Weights of a small mixture-of-experts language model, trained from scratch on English Wikipedia.
Size: 13 layers, width 384, 49.7M parameters.
Experts: 2 picks a token, a shared expert of 256 neurons.
Training: a variant of Adam for the experts, 1271M tokens, 9697 steps.
Below are experts of layer 7 (counted from 0) of a mixture-of-experts language model. Rows are named router (the router's row for the expert), gate (a neuron's input weights, with its number), up (a neuron's input weights, with its number) and show model dimensions 256-383. Each number is 128 + 32 x the weight over its row's rms, rounded and kept within 0 to 255. Numbers have three digits each.
Before each expert's rows: "gets" lists some tokens that make up at least twice as much of what it gets as of all text. This comes from a sample of Wikipedia text that the model never trained on. Tokens count by the router's weight.

# expert 5
gets: " ", " the", "-", "|", " (", "–"
router:137178109169133107141174124157121089071106137137092132143169108082150178125138147046101101130166097135118136222186100115106132136129144110117150137086153133131172165091127116165140084096114146134170099163205150196097135126106186120127123143141150140127077128167165119121162173101098107192140084159148168152090168156110105173104123090109135130149114126096164081138129138105086122101105
gate0:090083134138072091108141159103070132174123157107142138159085152122175131127139170098147132133103152157114191100093098098121079104135212163068162091127067121156138167117133143204125166171138108145137128144142055133123135129152136099167108153132188112143108111073094092117120092110084162181142091209155139163148154112125069111154185092088094174119157152115055146051133155086125131131117
up0:098114136073135140097099069161133103191168107148147180156190131106143147135099148156099105158102134096118133081141111119075104114102155081135170142104085129095118144132114151101129157151146143121123168124158073143113154164123143194161057135171097111164146155132091134105143087175098102128102134083111094092133106129155123098143119114106122127139120181173101072105148105136074123135105
gate1:133137115094153164151096111117124137143079106139085132179162159162117172151169153120143122109076084156069142100110130099153156161157114117107085147056175126138149107104120102137097158101192234108143174137113122124135067158075165132164142063131138082125136105156134109064103126113119119127103079121117074125133063094098161097158141160117082088068098083066078113119078134163114129129110
up1:130148137116052178138129141136169180113150118120148119138177088136148090162165162165194116121161182085093102069182153104106153084135107090158077115178131125109102106112104198112139066101125084162095120117147095115076105124119143214105140185100136127149106107097125102096126107070159096092086115143161132127154115190062164143115148153099173140150148124062176097105132136083136116127126
gate2:135151100160110080057124216097097150122144098073123093135199183125165085116164156138136175110100077135109086114143052109151155157107120091117104163140145134129115116114141196108127119115126157111064150115148060145159092122159131193191102140118094141099109170139150076071153153121155092163124218136105138151106142209075168151155129119131117123167143179077141133106125118100131062097147
up2:050138133138093092166085122163120106141124115177097127091113085098154147130123115134111126136128166105129154127120131141099116137099174128138171156100123152148051165216120144137113121158117118142070094135134109116175148091182097113100076144134140160099181058125161143136106154188106161117136074168184119097105123148149070056093029111187151169171105130163107132175131161137153193125170
gate3:120105120146126116168103123129158147080123167106158112095107069099205133124131120150083085163131129113143165171168104114132048133144093101118170124130132147135141142087111117136193150164153153124159071181132106160122123146167119157162143154084100153041099129090155114157095107164121183145153134117101133111156107075134171158134132125148104125141139072106141164108133177136102151101088
up3:069109127136127139119089116152132123104122172180146145079122073155090102122124117156097134209069142091120078185163166158123093150133094105142171085162115118125150168152138146102148100118145119099155131185152153091047114187144096096143079140136094131082128132099108156129124142092128187090134142160141040156128115127075141157105085094121050130143217090118111137123116121055148141097060
gate4:114108079121162142130092142099123127058109064136090097129089113111144107162155144095098159142092126108053193073155055141106133084109133130140125172139140146110063151151111148142153081122132118096098111098134136154136150151130103193050158142097101122171152150117169104120155147083127143126127025151116151132067157183176136118147144100191120134138162177130148133123141151091084186071134
up4:070150152121128121133094127125106091132124165070088098169110139164168165116142070206124148138154063075100145096098131075151161151156124155119161080143124123150084075164112133121142114165096122090075165094100141147080114139178122159079117175091173168124101130083145119104124069166106159108153179136123140130175060140098155140100168146116112173107080138190160076136122102179085141107083
gate5:151145088138087072181148189208096135140174049127136142161124097198102131156103173057084152082149105135115073117074133117112169112123118137145124120103105115133072074122111129083097166116140128078117126173048172134079106134121158153119176135113115127153113102139092107128147147141113136105132204142130106153132111197103124129103172148085064092166086114156161106139145094149125148137124
up5:162152098103097117120151159107150105177071137129129124104140120152060120088103064182118177164137074128119078199148125124132130112099131170121146118020152104138128125082148106077130097121159146077134125130125204156183165182150082102108141134179138161119118123154151144163082143128173162142125121109099138185150140132163126107090118132144122131099092160133104133189151053090178097084088
gate6:190094031145123155156103157197108118108184128150107162142083095157091072163130132072145130121110097144162151148096100159138092132166081133097127111050146181149150123074142103090109153098147101153165069167155138106208107186107124106111134109106119105149102067110107040143120133134132137096140098064084199128104166157120132131223070156077142117156121098151103171108124152147161089094131
up6:123107096185168138117124116152152118126069165131094063216044053173155103161199126098101112145133095110102169101138142080234084110134130115138113092121110124151115182137123116097157107114140114119147125069113107105138167147116141126162157169129170127131114167075114087101092103091166141204143064165128104164155117153137136188155154071136066140081069064150129192155131161121134132135106
gate7:160136106130132211120093134102126123105133106128144185110118153104140094092151146080053097106122143097180114144139144127104089149141090096138137092136165154168125125080145117183079125131124163153096116112131128081124144087139091121104143160130118101116161064222125141111158140119136096113184093117142113185139114110155124087161066079125139116139104110127118108128160155119135142170118
up7:169141089111175135098180143082102189165106178084108121148095080073129146159149165091113126137151110103104131177196092103160110170119129114115091161157129123142093095134115094117143131121080084112060176082067127112205104119076134155133143179064102124117156117111152154131152074056096069164115133115155121086115188170167054130147124115132118155182175083092125089155142084166112081091152
gate8:172154160142147139134117102138105122084143116205097146137156169134131104190086138098088146154120132100147107137082112118182175094156139171182103174129185116123073144124176159156096122110148110122194108152135141168144090160132206127166147130167192120186133203190150117159118099059124131130119154098135087108078131124159160133159114126051120092157110139125164113148076129141074055114096
up8:102095159133141123189098130120156133126118146096144090156194058125150162071168098182105117151105102169119112082111119142130117122146107112078126100172081139121184084155118137071111048109101119083125179135089162079087108135129096152131098151119153152137148122093089136143185154132113086113116128105165096163140156035189148132139144157154138149124148142147117161144114102129109103131147
gate9:115142081159128143107147176123133125161071073110100152154116148061156079113080182201159146149153069079092110090157113123061137114133059182118116136072098162105108141093118114146157089092138141149105159109125103175107150129175188134157147137072080082129176164094123146070133060167161097144170112079138136120083141149089123093121180115164139125079122119100150142125121119070119109141148
up9:065150108146140181118078125168228129142112133079109130095125062121135174087174093147134129123138164081085106110049133138056107057174116155102151123034117120114149162112129117123060132094144138144128159146139146152113114110158165137114134146051149093119085106133156058144127106132121116066069112097146166131193149148146105095147163095169136127104114128032109096124134110124127126073119
gate10:141085109147158085092112156104119038176104126089132138121103109111190116064160158124126062157137120121071125167174123181086119119205105142094206070130090112116151193101160129126128138113128114097143070121078106153092145110148120130119097156122163117162138201167100122126140152126138152139184121131162137165194111176089075144108142084172151170157164220087115082161208145086112110147083
up10:092120122100142142156153058101130141127115141136076146107194163124084100175158087139141150185147162167115110092124133083154112106179149144120102178182142170156124079170062162072162072123139192105119077145208173093104155089144097152111128151104156122144148046115113118075110105144107161135128074155127114122116123169125154135106119081130112083149112083127138122124129075111133172072085
gate11:121152122163179068140140123109120177120149166167077082065111125130135123144159091185209096119122126149143135144135157129118063105112122124137125121127111048202143121129141134141127155105142145173176110100160162140098142164079129145089133135099109109146148114105128107119097084120155134068154087119126112156160095136099149159139155127077113112147148114153114101096056128116141137156083
up11:149097119179066140154141090139136087170080120119135134090115152129108115133130131172121138126159100117167167050117110149144134106140092187084085086160080160124150129135094086132234167154140079161141073086141158133105113153152116136197144110153112100104125172140099163167093159138158172117149136092142166082110127099110089127172107132182185107120161145164082091098114076113114089170130
gate12:130143135126115090201170111080089141119147142088127104150142076204133089182123148132100121114145145143177113187121062106086184117138153152162106132129216085059134058121111134099146184131152109174090129111111090102120117162130144134145139096114091139099084146094078162105118133113111116162200153102122128144087092088109178116077111179095060083110141134125142102141118127129102141111102
up12:088156126144104172073129093112151138098138124203184125230131169093140111208115174107053107040157114050084150125140157107169104078137125119244151068101143189159079107161169129143127117124183132137183157084151111131117124148123141061113131138120164117138145138138090125118116134176116125167127112136101130117080142118124087133123110104159124114112056146166157183180087082079133106123104
gate13:165138055118169127141059143175108150086147127185156132100103124123180124149177151109082165162158119081111076150169090091106154087068112134123156108146103155114136151122134080118116120093134128126178073105102128111118111105102158161123074159110160090118149103115177160097146139194112117109084160076090146102160149111189132098192153142164157154117099067113151144120099101138073200115141
up13:178105076127136120139094132168157206139115154154147171195120106121111129116134185118119078116177095105123072145154094069123124116167141105124199129127047089074137081171117081095138174210138164174133089154092137142198142122160075106100116148085142091115160151117086116160111130108119152091155091099132126127079160052165125130125140179137093132104121155101105138144110156158122164132129
gate14:166093150127094120087117140148122092138156088149127178092159132136093151111134076071186152145092136136050160166159170174162153089139103114125101108155124100151133134174150130080094092087105088109193107125142173109096205161183077164121114149105106114084130120154165146098146191128093156142148130162088181191091134179156132184178109163076128108148125143080143090135168139101107116091100
up14:171154114142185158141123118146116134046170115110133150190109119094121076160163127131163131162073105170154130126127174171159139162085139168106230112174069085161136151136142122162103151095129133126104177165107111144108117108096162116113135143121132116134123135157126114095110113197178102167157132121142175125128199225139183158112161116108130116143097183105145148091128101146048097099137
gate15:124129157089140115102096109138088085155132145106117131101167102078154126109138121151122092148171143111112090099207112099079123179150120148099132094115156142204174165079141090167189089163094184162174144126155150167098098110146097177142142154117030131124115121073183150087100114136151081147134093086165111133091111142121100152135118117136195080109118070097146118130100127160209148135120
up15:117074109133148146086152133090141120097147150055125137157101126192189154132119157143125150124147148150131148113059113129184137162164161136163139181148113097102170109142167141075128122123110147095119126153112129084123155085180134091136146184108145178116085106109070096126129115120110115114161105135072158106161122145058095054170114145135150140143109148175091109142099128145110097105125
gate16:088102108117156122117175162127114113140059127162114156130090102119164140159100116105110104107131245112100127111121104126121093128112106134175138132087162092140161147110121116096175096076087161111104154123057111064124124202088106154158179187119088060123092141137172160124138103077064148153207090119117113131096180146165135120178083176136103134102112172136130088097190117155095172175104
up16:081077107168106157164131081188162065151114081122157147171091115142106173130141139092128127103130155132128100076107024171112224140096127083162139128148134137089154142165110090091192157115149088131163174146129163143107076123128140100120132147051159106125091148146156071159134084116112114159157090141127129116068149110156154131153123128123118129097169127072091109145130131141039097124106
gate17:121125149079181097163150115102144184091086096131121141162160103146137115183145123135129157115153142146168102123147086135154138102111078145091179125147108165108139134213138149130110116195191074080152149194162189060190143080136188146147099170140082095159132191113084132108067113116110122136108110177099194115068082175182126179139146125126103138099121140054185116142100113164110129109151
up17:128165085114083191110087160122154101121169157111134122147200176084161152135133106141142096124103146198099124113093117162130117154141124123114109185061097061098088082130162152114116150138112151077116140142087074105142112151128103120195117080131157121066152035215136126037172114119142105099135176085119094134135123100065121087159091148182112112112168107152071094093149142161117078141147
gate18:161120085173092174125145132150115114124120114156165188121123119071133125128104139187121117150102038104127147110163106136164123207092147121089156116102151150151058138106072160192123132101135126173121128147132089120126102103117175187085076137085133118132112125196155077075129109161173143096108096113088135128162158140108082064127118129173132144153100132080094125114153142157164133124133
up18:202105104034104125131142128178109139107097149136084137106157150161048093119101162148173146174145093134084145145150106161195132162135099167130099164156155148171145108129139139072114073087109116114185108137198163162134091139134116172174095097110108172180090095097198092107127113108160156133112088102154180124160137145174139161095129138112145115142084089064095185119110189136118113157164
gate19:108120106145091055100144157137126115135102094142104127106166131113120067149149191059193173117139093143155105189117099095067149078131167125128126107169131102167126148108164132140077113131127131165112133140164148078092110148123089129083165122142092131115113135173174144211125094117095119134147162154185113109172124111182115134122144129129165097162095085113182198146153139186102219086147
up19:086061145096112092145139110159119168107109124155156115128114088137115172108109153135130136143091152150150101157151171114162169192080131104161089107170122108210134173134142122145112098101108099160112125058175151107110077102152126082085124077177120095148161160123125145190129121150137103090143183139133134080153093148123148150131122175101139169108103084134148147126064094108171170094150
gate20:173165097179177173168169116176140114160168100118120159178112106162134120050150130113079123113155108060174093187168101177162074174123144082109132124174115080136122099135151128124171223163079135145132136095053122168093131172083142170130161134113160143130132151110144098118094141084108158147197119107162124113157158090149125151164091165126132069155144112128126103103099165130134113107122
up20:127039159097065138101119123111138131105140200086126143149100119119068121144121108169154167124074188126107123074118167110086139107119116155147099140100137152084156127133125181138083178138112155108165150135161106119137141100155063135148130095083069116074171095157057150105156143174140125111158127152112148189096108139128123025090127057151081097112120148151125105162154105118193068134127
gate21:134128057161091054076089158110141089126119126093121062142100135161090134089141161047082102149143099088099141175102092171127142087120157116143168183169126138166147131111069153107143148123111149110115123113131122155164084113100137153075119170172116215118137128103125108153153097126140144131154081142165121120142122218138058137198147108100124166107135139126117134098126181099086144127124
up21:122133126128156099134115163141146134117129145054139138098057150120069124158125112141057133148153134093064104141116159098141135125178100121146093162078103123178139144143104093119153153153091071131148118140161133090086069133146120185144112150137219084187190159101113158134071140133113150107136144106117144157169088193133086143112104179129116136137116082146091110142131127115122170109127
gate22:158104163149141110143116111075160103096148129088104140124154113115115160084121124059103152161138167165098183161191156099111093101110096130109085139130133059125190155164137098123109113058144104131077093150104181148127124185127083163104126145125071141072152133103116136180179117146135073099172118146114133129083140124170104175120114112155139155166098127091163097167150133147106163075065
up22:151130139155140121101135138074118101104151134099137150175143130179143064124179096139094159080155152115098080141053159096126142101176135160147103096056126083193128137075175130132105133143134115139155136116076138103098143140094163143109099115126134079127182098141132123122167119062121111106108166103116120109163109157147119126122206074089126086096115203128137085149106127136117197151096
gate23:104107089156152094130130177134167142134136141106155118211158191200109127129155117156115126147155062104092075126128094105126116157177068118134141165075180135103174146195084155061149099170125142120181116121087154078120101092225127080165132145123161102150153139096115077124151087083134140071155105177156132149105111105086172155113131105133116122106142126151136100160081096127159160110088
up23:119038132087138153159172147073133151106146135101160154152103165116102109134090150093184142157090170187090166083117059113171091146150095102110148145142120136147099097118095085118176086160131165186143173116073111139206142159117144134193137177133142173149111135118133091114107178183141161136077084082083122145098141126145161112146073202135101150140084112085117117106134072126070081169100
gate24:118150174110178054070110152139137152089167205132101136113165159142114112150108070093059118126154175135137138168204153116127122132150173154141129127124125093166164103124227171109115079148082138172103095128090134131153176166170119128169079134139086111091117123071109109131147131149148129133084190128138173137117090126106043169122117181121128123122107129120122106184132107132140152129098
up24:147115126102142109116068126081111194138181135178127165114156099133101117095153148123083074184104179119173135122174081169124095117116155150101136097184118082123182138142126164111069172086128149075136098142086145128174070164149091128134046107146158176184106061146108131088161166168113175161099142140118105118136149061133192139141088149098143124047128119122167128136105172159087137071118
gate25:133137106116099161106109069191098096075106121114157146121154135162122120105117116087081134152126136143145133170097091104113104122155171092144147135143113109092109189089151131131142085096124148105147112093081091122102113132107081120106092118166088118119105098126155130116137126142145155158128103133175111123119120081169108139187077065108154166103081068153113166119098160105193159159093
up25:092122145141162167148141122143122152147121141121148147183103145134097174091056139146099106122090109175082083133176189110139188111147165122084111136061119100163163118143105130168143151187162107151151114088197146122118141106110176139182148096124111123126133164081119086113093119133147179107166160067137122172162120159115115143095113128156098111111154131048067159039122102112119143125114
gate26:119130136192165161087171123111098118118139136107139086118093138134170173154166100090111112132107147143121121181135130137119134132112075150095172103104108104085161130153105100124120124078134168126122132157110131119133109155148129168162135138150141109109152131141124141111101095138128110162058111164105148193139155114131119150133146093129157107122150145036140112129133059149174161069115
up26:104097082165125188171144117146130105129144120124109189104103086144097121119094167129148104136068129107107135127130107111070123168159128078115162126056118149087108105155131151028182159160167118113179118162131146123136116141110130103131113113118169145160133089117142125119145137108152140150118145120134117128111153173097141092190119137108107156108207101101116082127105175102121055157178
gate27:186196117091134086096143121218132143128126132148167144120125076130066163198151165114102135147134162163103215159098154125151152083160084096110117156166062158195138140087129067117109140130140146169087150124159083157152099114168145119146135185158144164180098123172100125111139135111083145126165146111152101123131127028117098149081071120106117135162163148076096079042139191125120148148129
up27:112135126110133125144132141136110093106117147106126112140221139149092126213142134055138094115162153197109117103123112130093165072172137174109126111090193122140150145145112180153128023101134151108128080144118130127166154125186097124179149169041164075126140144123119104113159063120070148070159162200120126114137124145144157218136106170109171119151134123115121092136222108119081111142138
gate28:117117153123122118125074175200072162100152167118039153106127163053130105149118149148092159160106109133071126085163160098146139093122133096135083153125157136154093108152146072122102099100090165112137157100129163124210085101141104059139143149159069135123106092224135111113188060126127129101097095102129156086092086136145124124110042076130149144126104180102155126107159166091098119182098
up28:151112137103092187108163049154148085152183128088159089171103130153147124091159119104180145179053104153138091098131091144149156128155128127112117104142129163156127145188148125097135174116169114083193188131162089100035111120074149152167099131108136100161117164113122135085064106131149120156156148114130094171107071091122160109128188133140091099094101153131196135106113141167104050135109
gate29:161109199141072098153101114092096111166158094089079143088187072148147192176161132090103124104099154082140136167095127176100077106100127070137145132160176122128133137150135116199117175095110112143117154092162097108184088150129144185130182127093096180142141119138167161147131133164125100166095120133099086108121051121093161096136130163159129116100112119171116125095069120152105113146121
up29:119143135105086138097158143136103120255116148149212135125103104156104119092137161137132174130142187127159102121109108089133152142140121083148114113143108129147091122111124140126155145161113195131082170106104126134137166108103077155085105134175111115136149111095162110149172158131092093115120109165171150103145143069166094106124118125156094152117098103159131093128119113150176122161062
gate30:170131130125104107108091160132164058133068202139153085112148088098132069089157200155123131152173088071132129082243140100149126137173156100147158078127120168141140164119089113216167113150124169169132075109167118132078140114129095107118139168123135148132119213139154128162124163183140105084155133092129120168176103150088078116080080139135108061155110127203171131120153177142128125167111
up30:150143118081090115135158098162094104116164090165087130103137088115125140161133103139175129168199098109127087112156149109177191112085082163139114163135120173133122120177128139106126065167092219147154097115136166206102118097129137101129175122108064151157127135133219134095149104152115164106095168140141101110069128122120174138127129147137090128169116073158097103076135072103159145187157
gate31:162195128126129115114081136116133116128159147092128114102170091224096077124161148108056172175144179096132114113117115142100113133118092107106164141114097155098118166131092116116116136134153132130148100177158119106071120148208156114122116116182122146146138144110137154170184093121150169146083144129171152146193120165110104184183098110114136083154153155170142092099150165120134119154139
up31:105150103158203109183154143145155084112164149154137086084128113152118135096148098134096084104206150151171096145111154122130103120091111124113143154173125174082158117159140130117136100118154125126151129076159125095073114080086098120099165085127083130155178147146143115111122120190129154114143188110089189139156160122109143164137207087134128078158121147184188092155161151141172089049103
gate32:166089109151163085140072162088137096116131164168135100085165130091157118155159171128135129129131109123127142105125153107101145110149135098118148196104060142144087144120086084113138134170099098126071135132097188191126069126172136122090098115095080165194132136107168184136106113145130173098119146140151163112187110161070064134113118104154061112118158139182115167149142110110219194131073
up32:108091089127119111112130136159122101109145137143132103116072129087131107114137144109070153071116062108176122115118119131078141110151134091162136116169118120146123125097129122171096145176111103135120139135091124131121151152147091191104092155074117213041119212129166137106078108142151151082072155170146217149095085117122082113154126132156093085126120117143147107172108079105091150179135
gate33:081151089188086056137183138119150194114088148134079113111142091125191174093093138141152134199145142111166106145127104111166137103134125171114147114151169164168137154141065137103143100140119127133166058224089116174151072134097116088145169118153116171103150129117159151098193145110143171114151076169138171119094110151145134142147173150100160109091169169139136132132143141164113199139153
up33:154135094101130149152109123149095136092147106022112124108105138094151112128091118111145087096108205127118114144170113104180083099128093091081148122127182106072155189164153202171111062147174180192105131110108098116102066105124070149142148118182094200128124100099191135124202119117147139124130145063178093165155130154106137119133117080207209109115125152108113126120122168117123150149165
gate34:141124174202135163099125116201136143184098133097121117200136120143110135171145147139155093190106108187102167104129144115113132129172131083095161185066129132115072144147124069131130090110124136068139151177120151123149122132218175154138118139164133093177168176118148143139122153180108124126109107101132138132212142128135074121098144115104138127163154122075085098108055168157145096144103
up34:130127181118113162092099088087144097105169159111125096081143095099112103036112145055153093107105137138160149146158128137069144071159096104145167169139136158114125082132123103148133075095145203119175132165165103081116106153124067087122085176091142130162128206156113155120126121144093050187151088180116129144140119143174115183142135126155169117093091091120153108114155119094112092088137
gate35:170137115104102168080173147139086173090151091102137117170128102167180132172149185081090202110103133154158134142122130146116097130082124063085143109139106131095134077158136077148164112116130156167052091102137107119123124101074118161144093140152129181114136088047115192120101155158139101167104124127099120111054162165146062116128079121095136174163120074114118129157126111140114117147113
up35:038158070132135089090121152198069145142174144086129140134163107070102161147120170145155121099208138108142121161151160116099127166160093129099154155062126060117110138121118131152062071137148135121159189159113130134124106067167163131080170142129088123137136116134146140161151150139123089186139115110130131133094105132141088148110057130136140132152085129082180107150101088122100175082139
gate36:152190082101063070117125163117117122104138072104094133108165140148158128093212112104154181199126154072150117181107096138139119075071173120127166080141173082144117155114144136144122115098115130137072124179080119178158129149148126145139101141167123145169117097103132152069181105054101150137131101136163117143123128181147102065164139127139096093131106134065188118152125112110133092106115
up36:137124151192162131147140120119133066107131110062184121177160138107113168158210169076122173173115147126149123148119110119087131085085178123131133136091177102052122150131155102074136132110145144138161155159099128149137109177091145128098155098191116114163134057135102031123172181060147139140194104119136112091124157166166144105189123137144146171192107121126134099108144113137111102114117
gate37:198084132090158130112111170082093057087141144118055140120122115155144128082142134145135149130141155124113102102102147094114099103122106120114081127116084111159125151156146146068075129154115167128118098204176121105149085184152095113119137216158146149132085136138093149146174178159109178187163078195175089201134143130159145147156120161121133152126134116084106107119117173105124133136134
up37:151091153155123106142146131129030173160170146135098110108080131141111132098131148067154139136135155132140113121082103147111171112132103159140105126167080128144139139142060147125140088116156162148155047086173118113141156153125117095177188138130042127157120174070134092139118161125126139138186134151132148117134148068119089148062147103211135128133099046160194166126134145071100155131134
gate38:183136094147164113200123137097064080129124091137109169128116153080085121214064132100131116135205185073119116159099104157131147129088109134118081173118133107106172148142162089144150087144096155172080108098111097129156106168121139120142099110112140071109078143131163125128148084078144185131145155124110147123092114096159137129134110130181138137123113070150082122142212077074089174193130
up38:143074099170178171138159134108072120211136081173139208155054138129067151126100120116132149123163152089121156087143094137109123137130121140068103115156125118162193150076098094125143119104122153170159075130120156176164151154125119116108198133097133127137100125145148102133153155095107174124064092095141146123103141102181187111140108210185119153137075100125115084119157121100174113148120
gate39:104143167160143093090008159143113082152094219132150134076083106107111146180103166111112134129162063157105170104157144122116141071145185098172100125143073139113075139149122115097123138148104114182198148132110137067122085203144132111154097123104120155108140175089128108161121165156168152132087080150097097142126114127152134152188069122119091086139152127121112146160108054033135152184112
up39:093170107097086092162134116145151085174110089145122139119177116112160090163173133113119152161104110158121133146168142179110089182078098162157097175137131153149089090116142096086144134116100100115119139161111127155144169176077183128096080130149155200171107077186121155112115194139149149202134129077123137059113126157160162087135080157168123134122115111152200052097132067132125129162178
gate40:194116153175171101082168189143107155162102115110097103141143144157123126101127120134132124109137141236118071156135098173085101151121151160182102140184213106144142130123149143103098116139124150102130104139108148063115088141127162118150056099124135116106098159131119061102130115110092077089125169148150113201163178095109142099143124124090057172170124142138154102143137124098133130145128
up40:124103141083104075166110129138171096133121149174091075120115088111143135109115122127133148129154112175090135123122070102140098105211114149039144086193098150133157107138108131150074137155110083132170127135122131159125063136110136157052096149127122124119152158148175033144184097137064159177166149130144116081063126140101157141134136180152132109153173192112111177130155116123100127134122
gate41:100111112103095066111108183121137128096136095078074120169144110165101200154130107138118111161094146158071110212108102109158153127134143164118113094130188098119119096124097185108142131110123148132160086213151149128155158125137139101169094139174150155088142148141089100112099173157129100196158134113183176161070143173035067134084146138059099147177115211070180152131133027133117145153097
up41:122165087163155077099191144178166129072098127103080117129140091119108155157093112136158134130130098086110178229121131125114093080089093134097121113172146137171104129151148081209173108095104086126170140099111196196100083126161204153094160169125155079178109123104126049122096090137115104162153113114184110072186148163101078131072052152087071143180118124089112112102124061140135117184131
gate42:144110076120151091131139154101179137099096143168115173152095138111138149148170116110132132120111142122073168143080125160151117114137104163122061131168174108085130078115078139100159098094138160140118147149205142133141110189146166126172113126150104027167139105136106220135167060139126091136137098163137191150127160073134120180161162120079096112103110170099118130129149104070098111099137
up42:086130156140116155099205106144077116148153191111186174104149133149128128132068143120186079189104112115122179193128110062131118118154099118113096140119062110177136138136113129101111134162132146154157158105086085094087135033128170146185099137139113164167140177063126117140081199145080129141106100064096075108125098122155131107075106132137108158116154066095101138169107122132071136137154
gate43:156135085124097099129120112168084150161148004122140173116181113172128152187173170090182144099140124110135108144156105120099157138113106088159112109090125141144072052117149163167137194184156163132059157121126072105194133122136151171089131114146117156197114133125175139088149158097091085088130140081095111134134092104088168170113164157132112099156154138137120188073054185099115187097135
up43:150127120133167113074116121059107177105130124154153145159092178082081130130040158065093091159131195105090054160105131160093126151185135128121140118174159164130126127117129140116106078074141107161160147063129161098140170106176186081114078102129112104157163103100090107124150174116106093140082119122163133134135193101218078138132123072170087120164153153070114122166145166094130202121098
gate44:092122133167175060122105129166127195159130202085116070201173102148094143132103150123057138098183081078063123132165126078128128154141152126130118108111188156111164085143094121114092120110102168164119136220124090097098156108168213091118144145108083071158146177145082132157182149173096131112162168074137204182158085106166138172098156109175138129162139127111148166141139100094184146112123
up44:144113134116136094124133158114106115093068124113137085098108070069136089124152126108176122145077136140125153125146117137080112102141127139151080091094081132153131138144134143100110169128161128114111148070093129177150085087127168157177128087125198160126128133162149182124124120142132106108168114095097122077122137143093122133131127075062102092137179124106155113111105119108120107084122
gate45:152107181172175103114145157176090156129144149102098071092158168088174107147133098097127105142120060096130170166129137140133072105155153136063157168175093132126095117149105138134136103135146106155094109074118078142150119204133082122146117129111139161134139116112135138104104095105086123090185130143138189123120129136159071193155140200135121108097080101143120102119151101180123095140142
up45:142122153175075108159064161146151141115072117053090101141109155085115059079128085145155156130140075131084069096114169086174126060120133142176114131098128089138180137108090079164134104122126130077104122116125137137063161133146125121200149153117087163153114171141156126142184109107116191127094112090144152174101069138050139100096114142101128146126126195155156171134137148086152086121142
gate46:148067188121124087145130124133131118141123179122097122156112141071094076163161114143108171169068070118116130055074082097172164122158128203151121143161134140139171105114145162130121073166141134135155099147178126138154103133173114140184154117139162139161194144110074168069110123179132137146147130160156168129122103104052142164123130086148115100189148119137138132153086091083123125125153
up46:084123137159154099153103119133159098141084077148182125140069140164171178120102048155168124126086097093131132191088194151114091139107097146114144105137086209077135113134077139138156079146104157093133163053110224093152134148096117136130128139113097121100141090111096120197133181076141096144214110117157164134076155112108129132157151144092135137088111116106132112129185140113122128190084
gate47:123129093144111089173155144099043181144122074089055147079106126045113131165112138108131142253096231154123144126095131077158115130113153117099133115117136137120101127145092145102190111152112068134136073133136205147174085113113142118155120129130122162111171060104099061126119152204107133106137094107148107108094069148142194151126146081079079147175136176040160083100140148088124150095128
up47:125143163136114098117169088090119072160130124091107117115110041122116155094123135105205152107141066094171144126123111084064161119125156165075125099143090074094155103106166159138169153168114099079082154147127143084086152108091103126059163156114116156143116140161116157160149119204127141110124113112105074104156119117047135137106117161172140143116156115151111120167150109108123106082151
gate48:133116146085097135138180056150172121168170114117084128115166154166196133144096168100013128100138107062102135151140115083127107169096112139170144133116137118116141116147074070119148156151166124158106135156125132111081165159088154136154147144151119158108117141133094193090168124170058121165183119106124122144135164140173122122127078166126174092127174164046150131135180131137106152106073
up48:074148110121128197132140188082140118179162103149189160139127109149077125121156100165155152134089117132129169105160136191132096106138088127157152081172120211190094137096058097088149146154138100154142106079146115130126150122158141086079155150106152057097127114059077077194101152075098116086083108169093162141119129133121122080142104205105106164125151117166107136110101168139125094138136
gate49:166109124111146155074125138186162176121137128129144085111137193175109134153081156101107098135126094151143186151156162119098138136123117158147053083110179132053129129118112105069085099071113153165182074148162151071107120079126152113162140093120099106126142115105135045094152148127119158112125122150155084160104131057189115142149148128090123075131046125083080105104122135131153099192195
up49:115156133148127097175148109129100124146125077134109144108130091129096158109123104165138109163152140192168100115181143152139137140114130158103126149091112149158117161146101075125131164152139124098145130133139130225099123061120066130089136154203147124108099140134070123152122130120114098109155090132131116127120110137111170116092135107124150151125146098168160138161190123140111146093090
gate50:108091137083092164103118119136060133131107135165093197076141081068149107149160162143099105121127117181123108044124138102125158192125127138162152104140115110173156171096176106192089121152149139207113133117097121080072161185128150116194133111165136093121123157130102137104107102140126173106131094124158094163114154143111144108117088146127166115132193171111067077096157121068127154219127
up50:114127129176106122152088152072052148192107106127183189107130138110115130171097125146108079087119112149146098057126149157106109206080169147102131092093142121149148093066159118121124129170147112170077156141115140132132122148170110134147141087163174134091120092156083123165134118074119172085159065122106141147155115124116145099092100179121116138186136195084034106086190127124117151125070
gate51:133125061127102138179110079154116147179139115161067151115162088122127207169136120094187140172191109144065166134092128115139086149119066102109166114054088123181128140172048113082166099168086128101199147134126118150180108158182155161144167182129074140184172134103130160108140122122064077132139096125137135116131138151159168055105121124171119127132148128127174124114129134156106120124104
up51:151096157151114076077078101104130122123160096138134142146091133124122149115117115113095111112101133124093164164052186111090098147124130054181175139113079068088154092087069151113138150125146129047123116118124159173102069129157107177165137164106191167130110143088127145142108139175116089176130055166130163150119173162155146100101145111130189109173163130076137165177093154142140113120111
gate52:118091129125123092169172090134107172135091148137147048152130107141112225158107137128134051105078140128100109164094122136120145122080107112155121138133137131113163181146113128105155124111140126163164138085134177137124149083118105090162118130126128125106112120100135106136076151179091125156174164110099138163112147101116121118142238110090084130077181082112109156114086166106089099031195
up52:101078129156106148100170132135152170178121179103142132149170139116157158079175096139166111177123077169143092073129103111139110132138137148189154091121124198135102086125120165141126154179128120082131152173164115127070145154165164128178162129110094088107145167125122125094118144132168156174153163109161061146179180048073136077107129145136120145163172149145092132110085114119125176164091